python train.py --n_layer=12 --d_model=320 --n_experts=32 --experts_per_token=2 --d_expert=320 --d_shared_expert=0 --activation="bilinear" --moe_layers=[1, 3, 5, 7, 9, 11] --router_score="softmax" --normalize_top_k=true --routed_scale=1.0 --balance_loss=0.00514 --balance_bias=false --router_cosine_scale=20.0 --n_groups=4 --groups_per_token=2 --init_std_router=0.0106 --lr_router=0.00101 --vocab_size=16384 --norm="layernorm" --norm_eps=1e-06 --tie_embeddings=false --optimizer="adamw" --lr=0.00172 --beta1=0.9 --beta2=0.95 --batch_tokens=65536 --seq_len=1024 --train_tokens=315500000 --steps=4815 --dataset="wikipedia_en"
Below are experts of layer 9 (counted from 0) of a mixture-of-experts language model. Rows are named router (the router's row for the expert) and show model dimensions 240-319. Each number is 200 + 40 x the weight over its row's rms, rounded and kept within 0 to 999.
After each expert's rows: a language model's description of what the expert responds to. This comes from a sample of Wikipedia text that the model never trained on.

# expert 25
router,197,187,230,187,267,196,220,196,287,200,172,173,198,198,190,221,138,123,147,236,190,211,153,193,177,279,196,148,252,208,222,186,166,201,147,256,201,184,163,241,275,219,152,151,146,171,173,239,209,208,118,127,128,197,189,215,191,161,250,206,121,154,198,215,144,132,214,174,199,283,226,190,146,186,237,252,158,179,206,236
It responds to: Verb stems split before an -s/-ed/-ing ending, such as employ-s, own-ed, do-es; also had, having, and name pieces in tables.

# expert 16
router,203,165,214,189,203,228,226,150,188,174,189,182,219,195,163,121,296,137,202,165,196,250,208,226,144,186,176,276,174,225,225,161,168,214,284,224,239,218,179,206,242,245,256,272,256,188,156,145,150,163,236,228,123,193,209,196,189,152,241,158,251,263,158,166,175,279,198,172,162,35,172,249,183,202,177,181,210,209,197,265
It responds to: Articles, possessives and adjectives opening a noun phrase after a preposition, such as the, a, his, their, new, only.

# expert 28
router,219,241,219,164,176,260,206,221,226,208,206,202,150,231,212,209,164,176,165,181,155,166,237,106,182,224,185,173,188,207,193,156,191,249,195,264,207,222,200,188,207,195,181,169,198,201,163,179,168,196,143,119,228,195,193,224,143,160,213,246,214,180,183,222,200,208,227,209,161,151,167,265,182,202,196,264,202,227,216,90
It responds to: Prepositions and transitive verbs preceding an object noun phrase, such as of, in, with, into, take, using, makes.

# expert 12
router,126,187,188,243,155,204,166,190,132,202,191,217,179,209,212,151,209,210,180,170,211,175,259,171,209,273,229,275,235,255,242,190,198,170,131,160,177,230,172,247,153,200,196,193,152,260,196,180,144,179,193,226,185,231,219,197,245,256,217,197,236,213,214,200,196,282,155,230,161,88,205,288,209,201,168,187,219,170,155,179
It responds to: Forms of be and become right after a subject, as in he was, is an Argentine, became, been; also some table and credit-list cells.

# expert 18
router,249,235,250,223,189,235,211,188,212,188,155,187,152,247,199,156,211,252,232,180,229,181,151,144,181,160,184,241,243,217,220,171,250,177,198,244,190,218,164,168,217,179,100,181,171,204,185,161,169,179,175,180,248,234,215,171,206,204,202,215,239,158,118,206,273,263,170,227,203,150,203,181,133,226,227,170,231,182,149,262
It responds to: Numerals in tables, stats and measurements, such as 2, 46, 0, and quantity words like many, most, several, three.

# expert 7
router,236,177,163,203,209,219,248,215,136,176,225,229,144,216,172,191,182,256,205,198,175,201,157,138,224,206,225,207,196,241,195,189,172,207,309,283,187,155,186,170,189,200,181,155,213,230,232,120,274,225,173,202,181,196,159,275,247,189,188,189,205,134,193,179,187,252,186,202,193,190,198,187,221,134,184,191,162,183,128,198
It responds to: Modal verbs before a bare verb (can, may, could, would), due/prior before to, and cells or labels in tables and lists like Coordinates.

# expert 2
router,138,200,195,213,140,206,206,191,174,132,170,173,275,272,280,216,214,222,195,236,196,214,208,205,179,238,135,235,202,208,260,208,154,218,285,214,198,167,184,210,149,224,172,262,273,142,233,191,268,96,217,152,264,215,230,235,164,212,232,226,202,148,236,200,205,151,165,127,276,141,252,186,199,195,230,166,204,154,227,221
It responds to: Words and scores inside sports tables and standings, such as League, Player, Final, 3–0, playoff, Champions, and team names.

# expert 1
router,158,99,216,187,170,247,145,220,161,177,142,209,268,236,203,173,153,150,217,219,173,176,210,179,175,173,176,203,189,212,166,175,193,188,168,143,195,216,181,174,127,129,152,286,213,280,207,212,243,166,234,189,163,234,149,177,185,159,203,237,170,261,175,168,142,153,184,173,264,161,211,183,260,180,186,221,225,215,162,259
It responds to: Last piece of a name or field label before a colon, line break or table bar, such as chass-is, Runners-up, Population.

# expert 19
router,145,194,163,186,198,209,227,229,197,230,244,241,170,205,226,223,223,207,213,210,162,153,165,169,216,148,162,162,209,245,160,197,185,131,142,200,200,203,133,216,235,175,218,113,229,220,226,172,217,106,196,262,221,205,148,156,205,202,178,181,175,180,207,217,175,230,221,214,228,216,164,284,231,286,176,228,255,152,205,181
It responds to: Word pieces carrying a sentence-ending period (park., ed., s.), plus to and not after verbs like did or worked, and empty table cells.

# expert 17
router,151,190,198,197,246,203,125,207,182,155,198,178,173,273,183,156,165,282,184,213,226,142,206,179,221,164,239,223,130,183,178,213,242,117,230,202,155,199,248,184,238,231,72,172,155,171,191,208,267,131,211,175,214,185,199,123,230,190,196,203,181,257,241,230,168,194,191,208,182,254,123,193,166,186,179,152,211,181,142,142
It responds to: Capital letters inside acronyms and codes, such as SH, PPP, BRDC, plus position codes MF, DF, FW and United.

# expert 0
router,138,174,243,185,154,237,167,178,192,231,167,217,148,234,175,175,194,192,219,201,197,184,217,238,160,112,193,186,214,183,231,234,191,206,170,125,170,207,196,193,176,208,297,264,261,220,195,239,74,135,208,215,229,222,179,194,276,165,238,154,235,138,96,243,219,236,191,229,173,37,229,265,178,173,206,201,237,299,169,101
It responds to: Clause-linking words like and, but, when, while, as, because, before, often after a comma and before a subject pronoun.

# expert 23
router,193,202,261,195,177,224,206,177,164,207,262,220,225,168,244,176,135,143,241,260,195,224,246,222,184,184,158,243,250,115,228,174,184,170,198,194,246,185,182,203,227,172,175,135,128,168,220,166,142,271,127,257,173,254,216,174,188,244,218,155,227,167,181,164,164,194,222,236,209,215,191,182,232,190,234,243,236,123,244,194
It responds to: First pieces of ordinary words, often after a hyphen, space or opening quote, such as sh, "B, (c, counter-n(arrative).

# expert 6
router,212,239,203,199,242,179,210,155,172,201,201,231,219,278,103,235,219,174,165,234,214,153,174,202,211,197,160,186,137,222,204,205,271,215,122,138,214,141,201,237,198,171,227,213,162,212,158,260,196,146,192,213,275,206,214,248,224,230,132,244,252,225,185,171,215,163,203,189,256,203,196,204,160,215,173,230,165,173,196,205
It responds to: Word-final pieces with attached comma, and place-name pieces, such as shire, or century, in geographic text, often followed by and or which.

# expert 24
router,177,187,197,139,222,228,98,216,236,161,219,201,181,102,213,156,168,169,201,218,192,161,238,226,195,263,220,160,209,201,220,163,137,225,373,111,225,230,233,168,170,204,256,202,178,212,234,126,160,226,213,217,214,205,256,200,176,226,208,205,199,244,237,217,236,235,174,151,133,84,193,161,217,301,190,196,181,256,103,149
It responds to: Line break tokens after list items and table rows, section heading markers like == and ===, and some coordinate digits.

# expert 22
router,157,130,231,110,216,183,203,162,184,207,239,215,159,148,212,187,246,233,149,161,216,229,229,225,146,137,224,249,191,149,251,163,241,201,209,211,179,197,173,152,226,212,302,244,214,282,160,177,181,219,191,150,196,185,168,198,229,160,239,197,220,251,256,178,208,240,183,224,206,161,232,203,167,218,185,145,112,221,140,195
It responds to: Opening == of section headings, list dashes, and parenthesized or bare years such as (2019, (198, 2007, plus participles like called, named.

# expert 4
router,149,176,239,242,241,195,201,248,257,174,138,251,177,212,206,183,176,202,215,191,217,221,137,173,189,186,173,152,208,212,256,266,217,147,147,119,182,258,194,218,189,161,220,276,175,173,180,236,224,145,217,254,154,162,217,249,211,183,261,201,174,237,129,236,198,166,232,166,276,191,209,148,237,193,160,239,155,227,161,225
It responds to: Subject pronouns and relatives starting a clause before a verb, such as he, who, they, It; also commas closing appositive clauses.

# expert 5
router,183,215,266,173,192,198,201,238,254,193,203,164,185,210,164,192,198,181,165,189,163,182,228,273,213,223,171,199,197,175,164,227,164,215,257,193,287,199,240,179,183,213,178,149,223,227,202,203,204,241,186,210,212,208,187,196,172,220,194,193,201,189,166,244,195,242,233,191,216,286,202,178,225,221,176,201,212,214,291,259
It responds to: First word pieces of European personal names, mostly surnames after a given name, such as Sch, Marc, Arm(and), Bord(oni).

# expert 8
router,208,216,216,182,219,186,135,207,179,176,183,173,232,159,179,233,241,187,175,199,159,222,152,174,194,263,190,128,192,284,138,199,167,182,290,218,210,154,198,160,131,238,125,230,192,223,198,200,211,221,222,213,208,205,155,156,186,213,148,209,162,166,158,202,218,161,200,198,197,278,173,181,175,203,175,227,196,258,179,311
It responds to: Word pieces inside Indian, Arabic, Japanese and Turkish names and transliterated titles, such as Bh, Raj, Krish, Abd, Tak.

# expert 21
router,174,187,248,210,223,192,188,193,207,174,196,241,205,171,142,207,218,185,233,184,191,178,220,156,223,172,176,213,203,211,194,206,213,168,141,160,179,248,191,201,170,196,157,273,208,180,172,229,240,136,186,274,185,227,199,202,180,185,200,218,225,205,235,176,212,182,184,212,233,96,208,185,154,195,182,154,201,224,193,303
It responds to: Noun heads and name endings closing a phrase before a period or preposition, such as him, them, army, championship, and Studios.

# expert 11
router,277,197,201,166,265,178,223,199,161,252,239,148,220,276,200,219,279,224,201,255,213,204,138,253,264,238,221,242,227,233,182,186,205,204,255,133,175,186,221,200,129,198,194,219,153,190,222,227,294,226,184,203,245,172,164,215,216,284,165,197,199,193,228,141,225,116,213,193,157,255,181,191,210,213,154,193,176,158,212,303
It responds to: Raw byte pieces of Chinese, Thai and Cyrillic script, plus single capitals starting foreign place names, such as S(ichuan), T(iananmen).

# expert 26
router,163,212,168,139,108,191,200,272,247,217,136,171,163,255,170,122,202,205,195,225,159,192,169,166,182,118,152,260,278,234,172,194,237,169,177,127,259,199,157,202,189,180,156,201,191,277,180,164,78,165,246,174,218,216,165,229,201,153,232,250,220,204,142,205,185,270,76,168,174,153,208,210,117,247,176,194,239,217,208,182
It responds to: Month names, in before a year, and date pieces in release or tenure lines, such as April 1844, in 1984, Released: 9 June.

# expert 29
router,282,195,193,187,233,206,201,217,161,208,214,129,119,235,242,224,158,173,188,209,241,249,269,199,132,213,246,220,192,177,201,175,226,241,237,224,224,138,221,156,232,157,213,154,242,197,166,261,227,251,134,239,176,266,186,157,220,224,167,278,183,230,221,199,214,165,233,197,196,269,190,179,116,149,200,178,224,218,167,158
It responds to: Pipes between numbers in score and election tables, plus measurement units such as sq mi, per, /km², metric, and the verb has.

# expert 31
router,206,211,228,178,232,117,233,182,260,220,207,279,146,204,258,219,141,161,235,125,171,171,240,187,188,230,236,163,233,196,199,176,207,170,169,220,161,155,216,205,201,154,184,297,244,190,216,251,184,242,157,233,221,233,254,193,228,190,192,176,240,187,253,203,165,224,238,210,254,241,168,201,227,186,202,195,158,236,197,259
It responds to: Opening fragments of longer words, often technical or Latin-derived, such as mon-astery, bas-in, expl-oration, oph, aut-onomic.

# expert 30
router,157,159,225,196,252,174,224,148,232,113,143,223,199,218,138,214,220,161,202,143,231,180,224,213,195,229,241,141,180,199,123,138,193,126,92,232,163,210,166,286,222,241,152,266,217,178,171,228,236,176,157,239,201,198,198,233,211,250,183,191,198,250,214,238,178,264,181,233,266,190,250,182,82,162,195,215,142,205,206,316
It responds to: Common nouns and verbs after a or his, like died, went, post, interest, job, head; also empty pipes in election and asteroid tables.

# expert 13
router,254,175,201,210,222,95,243,191,235,271,223,260,167,133,246,246,214,148,165,178,252,207,232,216,188,186,217,168,174,266,249,205,284,135,252,226,194,213,176,256,183,200,212,193,300,168,221,163,133,235,242,243,193,188,191,289,176,198,172,212,171,181,174,263,110,272,206,242,171,195,170,184,165,195,241,187,137,140,228,239
It responds to: Line breaks, especially right after section headings like ==Early life==, plus heading markers, list dashes and table separator rows.

# expert 27
router,173,258,182,263,147,235,272,217,203,209,174,187,184,274,211,220,194,236,191,226,211,204,160,102,195,281,216,193,211,132,273,197,218,213,114,217,195,222,230,185,215,205,256,254,188,211,162,150,143,237,172,148,163,153,187,221,200,195,209,185,145,275,209,119,128,224,176,218,86,237,182,218,251,197,181,227,166,206,162,47
It responds to: Pipe characters opening or separating table cells, often at line starts before numbers, plus infobox labels like Label:, Genre:, Best.

# expert 14
router,199,186,217,183,215,203,165,223,226,190,209,142,232,214,248,176,167,173,187,157,217,227,158,211,216,204,264,254,232,189,238,210,192,229,326,250,157,167,224,240,218,211,106,232,235,170,206,175,198,136,215,134,230,190,215,197,236,157,251,190,135,112,171,237,194,186,224,215,194,134,192,211,159,199,169,204,162,277,237,264
It responds to: Words like the, in, of, from in census and description prose, plus % signs and decimal numbers in climate and election tables.

# expert 20
router,208,204,117,283,213,196,244,159,258,152,154,222,243,233,187,200,277,189,230,172,248,166,195,169,151,117,204,243,211,184,195,236,158,254,119,127,243,170,119,174,205,278,157,284,269,198,189,216,190,174,239,191,130,139,234,179,178,166,232,208,231,219,210,178,249,176,172,203,274,229,244,194,207,212,157,143,181,264,194,270
It responds to: Pipes closing table header rows, and capitalized words in titles and organizations, such as List, Battle, Infantry, Supreme, Marine.

# expert 9
router,214,176,206,258,130,260,206,206,229,233,198,210,194,215,160,199,221,218,178,196,212,203,152,225,217,219,266,228,202,198,213,154,183,185,66,188,234,193,208,244,196,195,323,147,207,252,219,183,186,189,220,155,236,172,204,213,220,172,196,217,180,186,172,210,108,157,157,135,212,301,171,231,264,213,223,180,226,164,215,98
It responds to: Table pipe separators, infobox labels like Born: or Location:, and place-name starters like New, South, North before York or Carolina.

# expert 10
router,207,221,218,200,309,196,197,258,178,213,232,120,213,199,175,250,206,229,189,174,174,223,209,226,266,202,171,152,177,195,228,203,254,121,344,199,132,121,195,218,181,228,182,87,217,171,177,191,223,206,222,189,211,251,188,155,211,192,197,145,200,249,271,225,206,146,160,245,156,248,205,93,216,225,200,212,221,79,189,231
It responds to: Opening quote or parenthesis with a capital starting a name or title, as in (I-ris, "A-unt; also Latin binomials and French/Spanish words like de, la.

# expert 15
router,211,223,257,189,162,177,239,212,230,186,196,196,242,299,214,139,193,241,295,234,219,195,158,178,205,190,209,113,217,147,159,254,218,237,216,250,193,220,259,223,211,287,210,127,213,154,267,177,189,82,257,160,221,163,196,180,201,169,246,152,200,139,206,217,164,223,243,234,195,234,240,211,160,195,180,281,280,165,134,194
It responds to: First pieces of proper names such as St., Saint, Grand, Los, mid-number pieces in coordinates, and table pipes preceding personal names.